python train.py --n_experts=96 --moe_layers=[2, 3, 4, 5, 6, 7, 8] --router_score="softmax" --normalize_top_k=false --init_std_router=0.0273 --lr_router=0.00105 --seq_len=1024 --train_tokens=728600000
Below are experts of layer 4 (counted from 0) of a mixture-of-experts language model. Rows are named router (the router's row for the expert), gate (a neuron's input weights, with its number), up (a neuron's input weights, with its number) and show model dimensions 0-255. Each number is 200 + 30 x the weight over its row's rms, rounded and kept within 0 to 999.
Before each expert's rows: a language model's description of what the expert responds to. This comes from a sample of Wikipedia text that the model never trained on.

# expert 18
Colons, dashes, pipes and closing parentheses after years in timelines, career lists and tables, plus -old, ago, –present.
router,207,238,248,158,214,167,247,229,202,185,154,199,216,199,153,209,197,207,192,208,242,177,218,218,241,262,157,181,212,252,205,220,203,236,195,225,259,232,222,200,118,232,182,204,184,231,248,219,133,154,161,165,229,217,183,184,265,214,232,216,156,210,207,214,187,225,153,226,185,196,171,198,198,216,186,185,170,266,139,202,188,222,181,202,189,169,223,231,178,240,205,166,248,225,252,224,189,190,248,279,203,198,132,211,170,209,165,207,196,162,169,149,224,169,211,216,203,181,165,214,186,251,155,144,195,235,223,200,165,203,169,198,173,241,202,149,226,163,232,169,206,212,221,221,180,199,197,216,184,137,195,193,236,213,146,198,165,190,209,130,203,200,239,217,193,228,187,230,207,219,179,203,203,195,195,212,192,223,198,194,176,167,203,160,154,251,178,214,217,227,199,228,186,217,215,226,158,227,207,157,154,241,177,244,182,219,195,247,175,167,191,182,267,184,208,154,230,219,155,199,209,207,186,224,164,218,204,155,188,140,238,158,230,197,191,226,163,187,201,207,203,217,124,215,200,216,185,163,182,211,192,247,207,243,240,239
gate0,200,222,194,164,199,214,204,222,161,216,158,190,191,185,205,170,202,224,178,239,192,210,167,181,173,182,183,152,223,220,186,246,179,218,249,166,204,181,232,210,201,211,243,211,192,183,192,191,210,214,206,205,219,172,197,244,167,168,204,207,236,225,199,228,213,205,231,201,190,213,131,182,175,155,192,224,155,235,202,151,200,206,182,184,258,199,198,200,244,173,177,191,176,166,141,282,191,207,154,201,215,242,226,179,150,213,150,207,122,185,199,194,248,206,248,219,234,194,214,177,191,188,217,185,140,170,162,194,176,213,208,212,209,205,183,174,202,261,203,243,176,244,216,228,145,205,142,190,267,223,235,170,184,158,300,175,243,191,178,224,180,193,147,225,178,186,201,203,253,117,248,192,228,204,200,179,233,156,219,227,202,181,172,157,189,189,176,249,188,181,213,190,153,216,206,157,217,190,187,223,213,154,169,227,190,185,187,173,179,202,230,203,194,230,230,236,181,199,233,228,211,165,230,154,214,133,160,247,159,213,143,230,236,141,222,196,227,248,220,242,239,209,149,268,202,179,178,248,219,197,194,201,214,220,175,192
up0,240,217,237,202,190,231,196,274,184,227,189,214,202,180,205,124,268,174,186,213,224,204,159,152,210,197,185,143,193,185,137,212,216,224,180,171,243,153,207,158,182,222,202,192,182,149,212,257,198,205,253,213,222,193,202,214,187,220,223,200,177,184,165,238,225,224,192,170,179,218,173,170,190,131,162,241,159,212,224,204,210,243,149,204,243,189,160,204,271,223,211,176,185,228,132,245,194,240,127,204,220,213,223,146,180,207,146,198,100,159,200,224,219,192,219,206,181,184,209,145,142,197,191,176,153,200,156,194,166,181,251,185,225,201,160,147,244,235,151,253,209,196,223,251,196,224,154,203,211,218,204,186,206,207,236,131,244,170,177,182,175,184,180,194,183,196,190,196,182,181,229,197,234,234,230,183,235,172,230,196,203,186,143,167,205,220,196,208,204,197,224,167,161,227,217,192,233,201,206,202,251,192,169,235,202,181,194,182,185,185,207,208,235,220,180,236,213,226,261,248,216,194,232,173,162,187,156,223,169,203,159,177,221,172,227,211,180,193,184,244,199,193,175,266,244,209,162,210,181,208,194,217,203,217,173,198
gate1,161,154,198,179,228,251,175,236,174,187,183,210,255,235,223,166,168,168,216,232,209,166,232,224,188,191,183,168,197,170,238,152,218,158,221,181,190,174,173,235,172,196,286,212,199,190,208,280,212,162,195,205,187,240,264,185,220,212,176,193,185,238,206,224,197,230,210,156,149,222,164,131,161,196,179,217,163,224,161,259,213,199,213,213,183,199,215,158,192,243,229,201,184,168,216,219,196,196,198,158,175,221,176,226,233,206,225,210,147,187,231,193,237,247,230,205,169,139,209,170,175,190,169,206,182,170,175,201,244,207,198,235,203,198,147,229,208,264,197,148,156,186,204,196,191,202,181,175,226,198,212,181,220,198,163,170,156,194,172,187,188,200,226,183,197,177,183,159,200,208,209,214,212,208,219,258,164,126,196,233,133,165,154,241,174,207,204,190,198,229,169,255,220,171,187,205,229,227,149,220,230,190,186,198,210,214,126,218,213,186,204,203,250,210,189,200,220,182,187,191,113,199,188,234,224,233,221,160,204,195,190,227,233,205,248,196,198,255,212,185,190,240,245,213,146,153,146,217,138,207,219,205,188,185,156,277
up1,244,223,202,226,217,185,197,154,184,246,182,199,177,195,156,220,218,194,214,160,215,214,235,173,231,164,199,230,246,214,201,248,212,210,188,178,196,238,182,190,218,194,181,228,179,205,129,197,207,191,156,233,205,185,240,187,175,163,255,231,203,239,212,231,194,94,200,203,185,211,235,249,140,146,196,186,237,166,223,157,176,218,203,154,211,235,148,213,172,222,216,172,237,219,169,171,222,226,162,193,184,178,255,228,178,160,208,204,221,254,161,228,198,193,180,145,208,196,197,175,201,174,208,234,178,240,211,212,225,212,229,200,207,176,168,226,177,161,196,202,242,183,238,239,207,177,195,219,202,227,204,268,165,188,222,182,255,247,251,235,203,207,214,216,217,195,170,182,156,232,171,192,209,180,201,200,252,190,231,129,264,223,184,189,259,172,255,216,198,202,258,164,219,235,122,198,182,197,263,187,169,212,243,213,230,182,236,213,272,240,189,199,199,183,192,199,202,235,191,192,211,194,161,169,168,184,214,184,191,159,232,230,182,206,200,170,188,188,171,230,225,206,184,151,250,265,226,225,152,197,236,242,203,183,194,141
gate2,237,227,192,156,231,221,174,169,221,215,162,184,205,208,205,219,214,185,166,173,196,162,238,184,177,229,174,161,217,217,194,222,134,241,191,223,180,227,156,235,222,190,214,174,249,208,258,174,182,204,208,174,203,232,198,187,177,245,221,165,174,218,244,185,152,208,194,171,219,202,202,209,151,171,180,211,198,190,202,207,196,222,172,270,239,183,176,254,188,248,181,209,234,173,190,256,271,264,155,223,188,226,188,217,214,186,178,182,246,112,182,202,184,190,227,165,198,207,221,210,230,210,184,236,239,167,221,243,196,144,187,220,220,192,190,208,207,256,221,220,130,176,171,187,156,225,193,150,266,175,301,173,212,208,233,221,204,219,216,166,228,222,210,260,131,174,207,131,153,248,236,144,227,236,206,168,159,205,195,219,169,211,239,205,196,222,200,238,185,190,186,203,201,177,222,158,230,164,216,220,215,180,187,201,220,164,197,168,227,218,246,212,175,193,226,187,128,135,189,231,201,181,204,188,172,214,225,164,202,178,236,173,228,168,152,198,196,211,151,153,193,189,194,244,172,203,225,195,152,193,171,198,187,197,204,209
up2,216,202,215,188,223,215,163,210,179,189,146,255,171,209,96,247,228,169,205,214,202,223,197,246,169,198,144,242,168,158,250,216,229,231,210,215,240,199,189,241,204,213,196,192,207,160,203,179,219,224,239,193,243,234,189,212,191,222,199,257,173,192,219,168,221,245,173,204,207,227,133,206,197,189,155,173,185,203,222,187,159,187,211,172,223,190,174,223,134,167,224,190,239,203,125,196,185,183,194,239,159,188,193,150,208,190,205,206,233,163,167,131,180,207,167,120,208,195,228,217,206,209,244,159,187,189,239,209,182,227,212,176,214,142,182,255,193,260,201,271,178,240,194,195,170,170,157,163,216,197,208,191,194,145,197,222,267,175,184,181,169,228,215,251,209,174,157,186,229,220,224,175,201,234,223,142,190,122,190,185,179,221,215,236,177,207,245,230,241,231,220,169,229,187,193,227,203,181,169,177,149,248,238,204,205,220,191,193,217,194,215,245,191,208,192,194,201,203,204,211,210,190,162,184,218,170,191,197,172,207,191,179,244,233,241,200,188,163,195,272,199,206,164,197,152,211,209,148,200,204,184,217,165,129,221,256
gate3,245,174,194,233,175,225,233,174,198,220,174,211,214,211,223,153,199,213,214,225,177,210,182,195,185,143,185,145,191,240,172,254,202,169,181,156,222,213,214,187,206,183,170,159,194,190,216,184,240,216,198,202,221,240,238,251,180,238,188,241,208,184,173,168,276,227,205,215,184,127,212,213,138,175,213,220,163,225,164,195,212,201,157,273,178,197,239,214,219,179,198,254,207,200,126,218,237,203,199,229,240,186,239,210,162,206,211,177,162,235,218,210,218,219,189,161,155,188,223,184,224,195,176,207,187,169,177,240,260,234,199,244,206,230,246,184,185,243,178,191,190,241,209,200,144,194,205,216,169,205,162,182,143,203,241,172,208,200,247,216,183,169,207,239,198,239,176,204,229,172,235,236,224,164,238,150,184,260,236,202,180,210,199,207,181,214,91,218,211,213,229,167,183,198,258,170,216,229,156,193,250,220,209,204,210,224,184,190,184,199,207,213,192,197,194,289,171,206,217,172,271,160,204,219,284,198,178,226,195,191,162,284,250,169,175,189,224,227,185,211,221,217,195,188,172,180,172,184,213,235,205,220,223,187,195,226
up3,161,208,216,210,205,193,207,220,198,206,149,209,208,177,184,201,220,209,186,183,221,292,212,207,251,208,136,211,175,192,195,262,182,129,185,160,195,170,197,230,154,250,263,237,198,235,213,212,180,260,186,183,187,199,208,219,190,211,219,234,205,181,219,216,147,181,208,207,179,230,170,240,167,220,166,208,181,216,171,158,176,223,155,218,214,180,219,207,251,218,233,245,176,235,202,195,208,273,189,179,175,221,140,247,210,240,194,164,225,275,227,187,177,213,211,127,239,160,203,145,193,244,232,201,135,220,208,168,251,218,189,198,142,237,198,200,202,211,206,222,218,225,199,200,249,210,188,236,198,192,218,226,179,220,219,241,206,221,187,181,136,223,237,194,199,204,199,172,178,204,149,240,211,155,207,191,259,222,172,243,230,228,216,187,186,196,240,253,232,201,195,225,261,204,163,202,200,208,258,181,193,147,186,213,222,186,226,207,202,207,186,200,209,215,171,237,162,265,183,210,202,203,185,221,171,197,171,199,117,189,229,242,137,187,195,208,213,199,223,167,210,246,180,170,167,197,227,235,124,194,172,193,209,165,145,220

# expert 24
Line-initial hyphens starting infobox or spec-list fields, such as "- Surface:" or "- Armament:", plus some name fragments like Rev, McC.
router,193,229,212,224,159,158,197,227,156,253,249,215,248,184,161,238,192,168,217,238,184,284,201,161,250,213,185,177,240,182,167,185,168,225,226,236,221,201,238,241,216,196,217,222,202,237,225,229,182,252,210,171,244,175,198,151,222,153,206,199,219,171,223,229,161,221,219,251,221,133,157,190,222,214,215,200,190,211,181,175,214,191,198,237,181,170,232,206,170,213,187,157,206,201,259,173,154,152,227,190,186,210,180,156,211,156,148,174,229,224,240,222,183,176,233,234,189,153,168,234,251,217,216,164,196,170,225,179,203,212,197,131,186,130,236,167,214,171,230,233,175,182,220,207,203,213,204,187,240,214,218,144,148,220,185,185,199,202,179,179,258,219,224,164,205,227,201,212,267,184,228,180,156,178,173,213,212,163,155,180,203,134,261,222,189,180,223,220,216,182,228,272,221,223,198,187,201,199,225,195,218,167,236,228,166,201,202,167,226,159,211,191,175,245,180,183,181,141,215,214,195,167,223,181,215,182,208,178,230,157,192,149,200,197,218,252,155,203,217,192,231,205,168,202,249,223,183,173,186,217,189,215,273,208,246,145
gate0,220,204,176,185,200,250,209,130,219,192,185,191,178,145,196,177,218,227,197,188,195,233,216,241,153,173,203,197,193,194,225,161,241,155,180,219,250,215,229,186,175,231,212,248,237,236,243,162,238,221,182,206,210,170,214,177,213,198,151,170,213,166,216,112,181,208,235,277,211,204,204,236,165,224,207,197,212,182,156,164,180,178,172,149,211,191,244,266,180,215,200,188,218,187,174,177,177,193,203,194,224,205,192,213,211,244,202,215,209,217,151,216,221,187,196,177,192,186,213,192,193,252,235,167,220,174,173,193,152,219,234,226,194,195,202,199,160,232,118,187,201,240,188,158,176,197,145,230,162,239,152,225,229,215,275,230,233,206,236,185,181,250,239,199,193,204,169,183,171,193,126,186,251,181,178,215,210,188,185,201,217,263,166,228,229,155,192,180,241,251,159,187,203,181,172,221,187,220,189,187,246,152,153,273,163,174,206,219,163,223,178,219,166,217,214,229,203,256,195,188,150,185,185,232,253,198,189,208,130,254,191,257,215,134,214,191,225,178,203,222,236,219,225,175,197,183,192,201,169,215,232,225,230,170,214,227
up0,215,164,214,227,219,215,174,208,207,245,211,154,183,203,247,281,181,170,202,202,212,244,239,181,210,185,165,182,187,246,198,216,216,220,215,170,157,215,146,299,164,209,238,232,165,217,181,240,183,239,193,240,163,168,171,192,157,188,196,166,173,160,206,218,169,193,249,167,233,195,257,223,198,216,127,236,153,222,261,221,150,228,194,197,170,220,243,233,227,182,187,234,194,205,172,202,235,215,195,185,201,238,213,206,184,181,179,185,254,164,242,277,181,179,230,249,236,236,213,217,206,219,191,223,155,200,212,193,165,192,254,162,228,202,189,280,114,183,206,188,191,197,214,184,197,211,203,185,217,210,195,246,182,194,271,159,180,156,203,249,239,179,161,185,211,196,259,210,211,199,263,200,184,225,202,134,203,257,201,220,184,170,249,216,209,236,159,190,209,192,205,104,176,185,244,188,233,203,182,218,178,208,227,200,220,192,228,218,179,201,194,197,200,185,179,218,204,201,220,208,221,235,202,211,189,189,149,286,200,243,180,169,180,188,189,194,228,197,185,189,214,168,189,215,196,196,175,180,208,179,226,186,224,195,156,189
gate1,182,191,227,215,261,229,235,186,176,222,200,224,209,191,235,168,257,264,230,227,200,197,171,199,186,204,182,176,220,145,219,192,232,208,177,190,208,179,197,185,189,224,206,216,166,174,194,226,166,210,180,253,216,191,181,182,209,226,190,245,183,204,215,158,218,228,192,177,243,207,216,207,160,187,217,225,216,205,168,189,171,199,206,109,200,211,215,245,248,188,228,201,197,172,235,194,149,205,212,253,172,270,205,237,210,197,177,212,209,162,224,202,239,251,186,171,197,169,220,193,198,174,203,185,251,208,206,155,171,217,177,222,209,207,242,221,124,210,107,189,185,245,129,218,166,188,168,163,248,186,224,241,178,204,166,205,217,207,235,188,204,169,209,132,162,192,141,158,179,163,157,155,211,194,209,207,202,249,181,177,212,240,168,235,170,199,203,196,244,215,222,209,164,194,145,271,198,209,178,232,192,181,174,266,190,233,204,137,160,190,133,203,180,198,222,233,239,218,196,131,148,227,228,245,184,248,219,204,167,218,174,155,136,211,270,192,195,209,176,206,208,223,225,203,175,206,147,168,202,187,198,207,207,162,186,208
up1,198,182,257,266,237,224,232,199,218,199,209,247,264,169,158,191,237,203,251,276,164,211,234,167,229,204,181,178,246,177,216,221,190,229,241,190,209,240,211,152,219,200,179,193,126,190,220,199,179,220,194,238,222,222,159,202,246,233,183,244,172,170,206,173,192,186,207,188,165,221,157,179,188,188,218,190,180,221,167,160,200,170,219,148,186,179,177,252,220,236,245,170,245,169,171,176,194,170,229,213,169,234,160,206,249,205,195,240,195,193,195,166,200,196,207,201,154,156,181,187,221,132,131,156,248,203,228,231,201,161,155,191,214,182,230,193,210,241,163,219,184,227,218,162,156,237,193,172,224,186,218,151,192,215,171,219,241,230,225,184,215,159,235,183,169,197,192,176,228,163,166,209,219,184,180,180,176,200,206,159,245,218,171,196,188,232,132,242,210,152,181,231,205,236,180,222,205,208,222,223,192,248,226,242,218,233,202,227,157,169,189,172,172,240,254,209,254,182,203,192,183,203,237,202,255,250,257,186,235,190,153,199,232,233,254,211,170,229,222,218,243,225,156,202,187,246,201,165,205,170,175,238,215,191,227,226
gate2,199,185,159,235,201,221,175,199,209,124,212,150,197,227,171,201,197,200,180,177,201,181,228,199,235,138,170,166,197,242,163,245,237,242,243,155,146,210,180,214,220,202,231,221,141,221,192,212,207,158,167,229,184,128,176,267,239,197,222,220,207,202,180,194,226,227,222,193,261,215,213,188,184,227,120,175,173,285,196,222,178,161,213,226,166,190,234,205,219,183,212,179,198,163,192,227,200,152,155,266,167,263,164,215,148,203,253,190,172,136,215,228,163,200,251,133,232,195,186,183,182,217,216,183,145,223,167,204,173,212,197,234,193,218,203,166,186,208,240,170,182,146,206,189,209,210,200,189,239,196,194,232,221,207,213,194,209,203,180,177,202,144,164,201,152,158,215,194,176,203,175,235,185,205,207,199,218,209,194,214,232,200,223,189,207,192,226,218,173,190,227,199,220,157,176,265,179,251,157,219,218,232,202,192,179,219,165,193,210,187,210,176,185,212,185,198,212,162,188,208,220,197,259,201,187,201,133,189,279,165,209,186,205,197,262,229,203,211,200,223,160,134,148,230,231,169,184,207,174,168,254,259,161,167,214,184
up2,176,217,194,235,147,177,248,184,182,146,202,245,165,196,78,246,189,234,242,246,260,175,218,212,139,244,234,191,180,235,137,206,205,176,177,214,210,236,187,225,209,253,197,224,247,219,179,152,196,203,196,217,234,223,184,201,236,207,222,185,197,195,223,244,201,253,268,190,175,199,187,274,223,201,195,204,213,207,144,189,177,175,203,175,258,181,196,227,219,215,239,194,155,223,200,222,213,199,204,179,238,261,186,230,231,225,157,173,214,176,200,217,174,229,157,216,212,173,223,189,146,183,218,182,145,249,167,249,231,194,204,192,167,228,215,232,202,209,168,196,163,188,208,235,224,168,202,190,158,205,251,201,215,184,168,171,209,168,243,177,225,201,155,233,260,245,154,172,201,159,164,214,185,244,206,187,185,220,202,230,212,186,161,261,199,242,194,225,188,233,145,204,198,165,176,220,211,162,259,194,302,215,184,230,221,225,200,220,175,190,182,198,233,179,224,157,245,210,210,216,196,221,203,218,210,185,174,198,191,211,257,152,226,207,173,179,187,184,191,224,241,215,198,160,197,186,223,222,199,158,231,206,189,190,192,203
gate3,235,206,221,198,227,196,179,210,155,206,146,156,176,171,255,224,234,202,243,225,152,179,178,161,147,228,189,222,185,196,191,128,187,239,228,178,198,158,182,168,219,181,221,181,183,200,206,224,242,213,228,267,191,181,159,170,191,248,227,208,201,240,213,216,214,263,224,196,244,198,233,185,207,163,224,215,211,218,242,216,246,194,220,209,171,265,203,191,172,230,208,219,201,168,227,229,271,192,219,134,181,156,192,190,202,181,188,240,217,215,196,219,242,183,160,195,220,205,218,198,256,137,187,171,233,244,229,235,181,167,234,177,208,196,215,195,145,186,210,144,227,213,248,161,225,167,244,177,167,202,196,216,196,183,172,210,219,212,176,228,152,200,179,208,208,217,197,234,218,195,306,255,186,184,250,189,191,198,230,237,209,216,232,193,190,207,240,174,189,161,231,202,200,173,194,207,254,184,174,171,173,214,230,151,210,176,197,197,216,244,176,228,192,226,234,236,131,159,245,198,161,245,212,174,176,217,168,243,174,226,190,222,154,207,218,162,213,183,193,201,155,142,222,190,241,214,242,180,284,223,233,219,177,192,179,171
up3,209,174,199,159,269,186,195,193,155,196,190,198,247,200,197,193,247,219,279,152,144,185,197,200,183,181,170,198,221,214,214,191,241,229,242,180,186,189,145,232,224,135,228,214,184,168,218,211,241,255,172,211,243,249,206,195,213,205,175,182,190,248,164,297,209,201,177,201,209,210,198,191,194,208,218,218,164,157,186,177,210,160,214,204,225,231,176,205,160,168,196,221,199,156,230,206,206,203,162,172,229,246,233,194,203,193,178,167,201,238,169,209,201,234,175,136,177,236,216,204,203,177,171,198,250,209,175,205,178,241,169,144,228,157,213,197,193,239,173,177,194,154,222,176,194,174,246,218,222,254,149,201,193,212,182,175,197,290,220,222,173,182,193,221,201,204,171,183,228,227,261,191,215,195,183,180,196,206,186,237,164,206,248,173,196,222,147,175,156,141,158,171,168,183,228,208,266,216,224,204,215,221,189,164,241,187,203,185,177,186,177,184,134,210,198,177,228,190,179,227,126,211,173,220,183,196,213,230,221,244,203,220,155,186,215,199,277,201,150,228,170,167,217,173,195,192,119,174,227,209,250,196,145,215,231,227

# expert 9
Symbols and digits in formulas, chemical strings, coordinates and tables, like absolute-value bars, hyphens, equals signs, prime marks and table pipes.
router,189,241,196,210,226,197,211,175,207,200,250,212,244,197,184,232,232,205,207,162,244,203,249,207,217,196,221,192,202,138,196,179,155,205,182,229,190,250,187,206,142,198,165,255,205,177,206,282,168,215,225,205,214,158,244,179,169,162,224,171,207,202,210,221,175,233,181,200,238,170,231,257,176,215,194,182,188,178,232,192,245,236,241,219,163,188,258,179,204,218,211,167,186,219,262,171,140,160,158,186,244,194,192,208,189,144,163,214,166,186,209,230,192,179,272,233,200,210,145,270,234,238,185,165,209,171,122,139,205,238,208,199,141,199,207,232,189,180,211,248,234,192,178,181,252,241,216,245,175,159,160,168,170,215,189,208,199,207,174,236,195,188,210,197,177,215,218,235,199,200,189,249,161,198,138,186,225,181,170,227,185,166,221,218,182,132,225,239,238,183,192,258,207,241,163,199,196,216,204,201,195,161,211,192,172,194,188,174,157,150,169,158,182,163,175,170,223,186,223,246,159,169,181,199,138,189,223,168,179,190,174,153,176,228,221,239,170,206,178,228,197,214,244,203,221,202,165,212,172,228,237,213,226,175,202,152
gate0,161,222,198,179,163,195,185,206,237,164,205,186,181,165,231,179,215,235,203,255,211,209,197,257,216,163,205,226,140,152,190,239,234,144,199,198,137,194,209,159,174,263,174,233,218,149,232,145,193,150,177,164,218,186,183,206,227,213,176,225,187,233,202,174,237,244,193,254,129,215,174,224,195,152,228,237,195,197,190,212,192,176,179,186,190,198,239,221,237,209,173,184,247,199,170,186,240,226,217,220,216,201,193,215,211,184,265,196,236,213,211,168,174,171,169,198,172,206,218,145,254,190,195,163,158,186,167,189,190,201,248,235,206,117,220,224,214,192,139,255,205,220,218,239,239,196,154,229,175,198,208,209,162,253,136,232,165,151,211,212,164,231,164,210,228,278,200,207,169,166,188,193,176,212,191,182,240,157,171,168,207,241,241,232,179,182,224,206,157,186,172,242,228,224,243,182,170,238,199,160,156,211,174,237,158,191,229,213,181,190,194,205,194,214,204,169,200,267,177,210,186,217,225,252,162,168,228,175,228,197,182,250,172,155,216,228,187,193,220,219,207,198,213,254,177,205,200,190,169,162,208,197,212,208,125,205
up0,218,212,206,209,270,130,164,203,186,169,180,228,191,176,232,190,225,227,197,237,168,218,173,202,252,155,265,221,202,208,152,186,169,141,228,210,151,216,153,177,175,231,193,200,190,201,197,218,235,189,237,207,240,166,169,204,172,189,191,227,189,193,202,166,197,178,268,218,206,170,162,241,209,183,178,185,220,205,206,173,174,249,169,188,252,218,228,171,238,228,207,175,236,194,100,174,219,220,238,231,255,161,183,209,193,143,247,177,209,253,217,221,176,171,123,186,153,239,201,215,247,136,170,153,140,233,161,232,203,223,248,173,206,213,135,216,215,173,176,199,229,229,238,230,145,195,202,214,166,223,187,189,226,213,200,257,217,172,201,272,218,228,200,205,226,194,203,218,144,178,207,187,157,188,211,239,199,206,218,202,155,228,224,227,196,162,193,169,232,166,187,152,196,207,219,157,210,226,202,176,250,208,213,219,193,221,199,240,189,199,199,250,182,206,211,199,201,247,226,264,224,242,185,179,175,204,224,245,201,229,232,243,189,156,166,204,207,208,201,257,202,218,221,199,202,202,180,182,227,226,226,151,207,181,234,213
gate1,206,162,227,163,193,204,157,239,219,228,189,216,205,219,257,252,215,214,183,177,229,244,241,199,227,160,215,223,237,279,193,203,182,173,185,195,193,121,130,145,154,174,194,209,249,205,180,244,219,189,190,185,180,161,205,241,211,164,185,212,227,231,216,165,199,215,241,198,194,188,218,206,192,209,203,239,227,180,203,232,194,182,225,193,194,236,252,234,214,192,173,173,120,197,198,228,191,169,215,196,219,195,189,159,250,207,225,245,207,197,210,238,158,228,193,179,198,186,198,180,219,215,203,158,188,174,194,210,230,209,232,154,163,242,247,215,182,177,147,223,215,205,204,214,232,206,129,264,180,249,235,251,160,198,267,254,208,186,206,176,208,192,211,173,142,156,190,190,204,186,211,197,154,238,146,150,159,213,159,209,213,191,175,193,200,169,215,197,210,205,245,182,291,203,126,235,149,239,188,264,172,173,207,175,160,214,213,243,211,194,193,229,200,212,147,213,199,198,157,171,200,213,253,217,163,203,215,224,168,223,182,184,234,211,241,189,232,238,204,235,174,131,181,180,203,222,213,188,212,182,191,234,213,148,183,209
up1,212,245,197,222,161,193,192,223,227,164,157,230,219,183,213,209,182,195,165,215,203,197,207,182,205,177,178,261,178,188,202,187,240,205,141,209,195,165,217,289,175,205,166,170,184,168,243,180,191,208,200,156,185,197,232,222,182,259,256,196,243,269,183,223,184,125,199,270,214,171,157,199,200,216,159,197,213,203,174,256,179,214,155,195,266,222,214,212,224,197,213,217,203,202,207,170,228,208,200,198,158,195,217,184,196,255,200,232,183,226,192,229,212,207,201,251,185,163,202,219,227,201,230,174,197,237,177,140,192,191,145,161,199,203,181,241,181,168,174,201,205,247,179,242,221,196,202,197,212,272,206,149,190,208,127,181,220,191,198,220,222,207,158,205,242,205,229,229,154,207,214,185,222,161,217,193,214,191,177,205,211,222,172,136,214,219,206,201,175,243,149,197,193,233,246,153,173,183,172,176,181,210,236,243,237,202,204,245,195,191,213,255,235,186,144,208,210,248,201,189,203,246,104,202,256,187,184,159,235,192,269,211,199,252,200,211,197,146,181,246,203,205,203,237,156,207,201,205,152,169,189,179,253,137,183,212
gate2,176,176,220,207,210,238,210,203,178,219,195,171,210,146,228,199,245,207,176,196,178,212,199,166,184,174,221,142,244,233,176,166,195,196,168,171,217,201,266,172,276,195,216,170,125,159,188,147,224,252,160,270,185,200,170,218,196,186,213,256,189,206,207,145,157,175,237,209,210,207,196,257,201,153,212,183,190,201,201,161,199,235,189,183,213,210,164,218,200,214,203,265,218,178,224,195,174,196,182,242,208,173,250,186,179,227,197,215,260,204,217,234,189,137,203,224,210,221,215,232,180,165,299,197,189,142,197,215,237,178,176,204,188,225,215,201,221,210,215,213,226,246,194,170,191,169,177,204,236,173,246,266,181,172,223,236,249,244,228,199,225,190,152,158,153,128,253,220,219,206,234,204,238,211,207,197,241,204,264,187,163,200,204,205,253,188,191,163,247,186,214,157,173,149,208,186,182,192,177,194,174,230,179,164,174,133,190,209,179,194,219,218,188,207,204,144,165,131,177,228,207,197,203,203,238,165,189,249,208,211,202,208,162,196,248,200,194,199,231,235,231,202,195,204,167,166,224,213,198,140,190,217,209,142,214,228
up2,175,248,216,215,222,168,192,234,220,196,168,168,207,184,258,210,180,209,183,180,205,197,195,172,218,227,193,182,151,154,212,164,169,204,165,171,155,177,192,193,243,194,273,188,114,179,187,201,178,205,183,221,153,233,162,118,186,173,189,205,203,214,181,155,170,186,193,188,236,191,186,190,232,204,179,209,212,219,233,185,239,205,131,224,152,224,205,184,197,171,231,210,259,174,244,254,158,188,157,158,168,214,165,147,194,184,244,185,234,184,231,270,173,193,248,205,203,191,211,209,165,232,216,198,193,166,186,221,161,201,190,164,199,216,220,255,207,186,162,184,151,195,203,157,152,172,192,173,203,197,245,193,225,186,215,211,141,177,184,225,218,217,178,146,238,187,261,226,242,161,170,210,206,226,225,219,224,214,233,167,249,205,197,243,194,207,205,204,206,214,240,184,182,157,193,207,185,145,193,187,151,205,196,152,152,152,226,227,240,226,186,151,190,188,143,209,135,207,203,239,221,236,215,198,156,153,246,160,205,203,184,159,161,214,211,189,214,192,171,200,232,170,173,197,207,274,188,246,203,134,203,150,233,229,191,205
gate3,162,230,192,251,216,220,183,190,248,177,189,194,207,204,219,161,205,217,195,226,185,201,177,211,199,217,267,237,189,207,148,159,188,225,175,169,155,165,225,197,193,202,202,166,238,230,182,159,184,269,236,259,208,223,147,175,198,171,162,160,168,178,216,182,175,183,211,213,236,181,187,255,212,255,166,211,197,212,236,149,204,183,204,164,219,234,162,196,191,205,224,160,212,212,159,177,210,258,213,163,179,186,229,191,270,153,145,138,200,183,201,214,162,224,166,220,204,217,194,207,206,145,154,176,222,254,234,179,232,178,187,157,207,228,199,212,193,199,209,251,218,207,151,146,210,212,186,180,195,166,249,141,205,216,244,171,228,254,189,195,225,195,165,202,207,190,200,183,199,223,246,195,189,143,215,243,169,168,233,226,208,155,203,144,247,238,177,159,185,198,197,228,257,194,222,194,166,196,217,180,318,210,201,217,242,247,201,224,224,215,206,197,170,169,178,153,200,170,228,176,198,191,218,154,197,176,236,240,157,168,201,192,150,191,208,175,182,187,149,213,231,236,208,181,219,230,198,157,188,207,242,225,163,229,172,153
up3,196,216,227,218,239,187,235,156,264,202,145,197,223,137,140,216,189,200,212,203,179,204,216,174,202,214,170,186,250,201,207,141,210,208,177,199,202,233,157,152,226,256,144,216,165,256,190,196,243,193,158,181,222,176,204,196,222,200,188,183,159,204,182,202,178,181,160,175,294,203,211,221,188,249,114,184,204,185,203,193,157,207,148,196,257,176,239,190,223,280,199,201,254,189,176,190,222,239,178,247,228,235,181,217,250,211,237,164,171,227,211,213,202,189,201,235,198,233,162,203,225,211,189,211,252,185,197,160,230,181,164,195,233,180,166,223,167,189,173,195,223,230,210,189,153,173,202,193,200,228,149,143,159,248,235,155,182,251,141,173,241,177,202,265,207,188,183,205,173,239,244,193,201,157,186,223,209,163,204,218,187,152,156,159,247,229,186,201,205,153,191,208,189,255,211,213,178,238,197,225,259,186,177,184,222,180,162,198,214,215,232,202,214,199,264,226,203,200,217,234,236,206,182,188,266,215,173,205,230,197,167,181,214,192,171,253,196,183,219,207,222,221,143,219,177,212,205,234,193,250,196,217,232,187,191,215